config = dict(
    activation='swiglu',
    moe_layers=[1, 2, 3, 4, 5, 6, 7, 8, 9, 10, 11],
    balance_bias=True,
    n_kv_head=6,
)
Below are experts of layer 8 (counted from 0) of a mixture-of-experts language model. Rows are named router (the router's row for the expert), gate (a neuron's input weights, with its number), up (a neuron's input weights, with its number), down (a neuron's output weights, with its number) and show model dimensions 672-767. Each number is 128 + 32 x the weight over its row's rms, rounded and kept within 0 to 255. Numbers have three digits each.
After each expert's rows: "comes after" lists some tokens at least twice as common just before its tokens as in all text; "raises" lists some tokens whose logits its average output raises strongly, later layers aside. This comes from a sample of Wikipedia text that the model never trained on. Tokens count by the router's weight.

# expert 4
router:144161096136180113127148150141120159177069141147146152116101170134050123126151133163076147074117103092142102131142146142148106103171104098141112217051184177151131120177170080134118139174124128118136171087133085130169066135111097127098126139084110159114140106160095112186122137085102172108
gate0:145057157090150090165191156186147106090101104087094141117089140115118135089206045078136190154121083139202167115183182161153162154174077118066114170103133184133125163106122170125102101140130144177101111109127111121079086066128158121137173125129117080160147181126157166143139175131165094098
up0:158145126123103104143098133132114126195133203120162080142144071138167060120055193090117115135112198164086073155127165136165101175148112138138113105164086121144166139143092126150108196122141073103070102130115170145139153102170099181132033107125063155072129124108117084117135143136157201102
down0:126147139142156190089113088163120104156122173136146050165074109160080129085137157122151175134090159154154101136121135158145137149105148119116097179134062145119101152119137134157120149110097103122133075136148134126171157120149101119171090147155099114147217116090143139106142087161150139137
comes after: " |", "|", "20", "19", " |\n", " election"
raises: " ", ",", " and", " (", " |"

# expert 6
router:109117153192148143194106174167118156120136122142107124160113089109157107087095161131150157111146160153221107083149173118149153146161149120113082132202125102158109079120092094095130107100168130123115177143173128164125075070123149094157152135148123097108140108155136137106165129111190163132
gate0:142184093130111092115074130200170122137065167096080147179129113157130125098121173050138123142121170110091175144147086122102119164112126107131067123102162191075160091197174137113114116195132083163116139132088127137199140165095145140073112146104150159123078140110122179120084122167119134066
up0:116037141109135105141141103088121204134113105106178114161076123097071159163157144156142067132149080178143101116115176178118178081130093083097126070103097136105071149120109124140053168139114107119133081167182113119137146115179134107099109102160184153211152064074106151067145134157186112142
down0:135108160095137059160147108118110122086152193081087113048156082152149142130114126117136195142117111159142127137150104115116116095139101130062174087136152121125147107201187104130126089104141077175119080132126075102125149085101126115089162112118096140152108148068125083085089157179193135122
comes after: " H", " D", " K", " B", " W", " L"
raises: ".", ",", "es", " |", " and", "i"

# expert 8
router:188140111119055150084127113130097123136170155144105154096080190117082118161161130132100128129179111124152133120102074128117110146117144114103064108121102146162098118080111069116150111125087153120143147096176078143147113070118165074165090113125081122176129128167067123163144118094084103142
gate0:102106143133127125145140109159108189133168133132061144188132142103103181142127129098058176132140145149161153109128130124175119190169130056111138167127121144153129158152130094167084122178109178142141086095166144155057076117082125099092135170123110197150124150104167166113074062149146121083
up0:150149127137073149152117102166140124125109172100103130171096127118122132168155140142180177115076134201162137145120079147174149188148091057077092143054179117158139179106137098097098116182157136091142110123120124110061104109100049066096089144162051163102079104146138152192050143132176115086
down0:134126192158109133161098149127162154120067117136097067154152097147155130071112097129185145135134165163142109154202128116111117073060109093102156148092117141188129153144106128135082110132121150083192125118136177125144086138099130142137145071155136145124032101152092165129136171127106064125
comes after: " the", " of", " in", " United", " National", "ian"
raises: ",", " and", ".", " (", ")", " |"

# expert 14
router:165073138123119142129085118097172081123130141169131106017151078167107139055134087090077131170109134107148149160141205116126157080080154112133129108175119114133095085155091117160095126094137121175104159053131186170101168136088202175141146164139153139116139093202108100114145197084086120108
gate0:052147149145155199187177143113089175212113151172154119173142114144106125134194122078113115141170151106094156136094146194138092135152121110130158176080196106121134150185167203095119154147122168113177037151245097098116141111091104092151154158075151138198121114117136147154121109185104182139
up0:110222124043126141134140142107112124119091200127135149152102142096140151168153168089091078093111129130144097099106123117118120098141190129131179143103183075093166179121127128109125066129117160166130111150083066194160217087119103180101110171080111074107160120146049094189115091131100081157
down0:149095192129095130132098101109090108084172067144125121104111101052115118116083143108095158113128137128097136139138152156124069056157083161186182122158135142128155103133179107124061112118140098136177180103074112110180109138150110125166190105098111137125110135158144149163121189182099103128
comes after: " |\n", " ", "|", " \"", "y", "ie"
raises: " ", ",", " (", ".", " in", " |"

# expert 10
router:080119115131160160116117056091160108128170083129144106100100130144118162070074155148108124090127073100096068094118046078133125087172156142205131151110053143128159106149149174153123128139143208107090149097106203106149102148139092160073145110103192150171122099093145118099124132037163106138
gate0:110165176064095121126167132119127107155108097159157076115106148151132227127106123126099092132148203126144154137085148095151132118141106131084177204140144026132112128108136119140127202151101142152138134174134118088159164125160193157149120126169161139161123085162115117123109153119102117132
up0:107103143140120182094121150154085189123141100103100075161127182131092089098126150091131093147048096137138154149129074100079055085116169187142104104133094117064141092147153182147114129066078141069143105116185155141129132121141106150147118093172077146096137161113178088153107127149161107170
down0:116115150050131111174093121127140144143116122180118063107094161105105174157089097207148126091162143137089139111128118092144172126101114086117063119150182103068164141122160173105129098135157103107147154153140185106122149136079132136081115128137133134044233108113112108110093161151151142087
comes after: " ", ".", ".\n\n", " (", "–", " In"
raises: " the", " ", " a", " an"

# expert 7
router:144142092063146104107116159150044146111154122124127198090145138141112141112064156145102070111193107126117146144100207130151127126145089134082156094079141163089112089088124141155171145109072111124192150114138081128195061149134125093114132143108121132137137094147149109095132073129153140126
gate0:111085089136101137143085122140207108132137121074125119134112101116137168152119081140121138135046118165108104149120118160129082170151162105089088122146210095146076169121108092092105140088081148139098162119134144120180122109117067079091089182121132158090151102071085150094145193144110190168
up0:109111126069118149155058118124113174156154140166215107191106155161176163110119125176107110160152129110114139179100158123139117103117125113115173066132129134141165135095162075199115121155106107142145153061142137184199113154128135076156118151063081175119157127070154055208122137055134110149
down0:118130099093159153155133079128131081144142197137069114126187155204114133159144061139103168052172128159108097103163096123089045169077184075156122120104163107187110119092128083138179121156119124177106195147096110152177113125086140081109107185125106130087063156127101159163115115107155112105
comes after: " |", "0", "1", "2", "3", "5"
raises: " (", ",", " and", " |", " in", " to"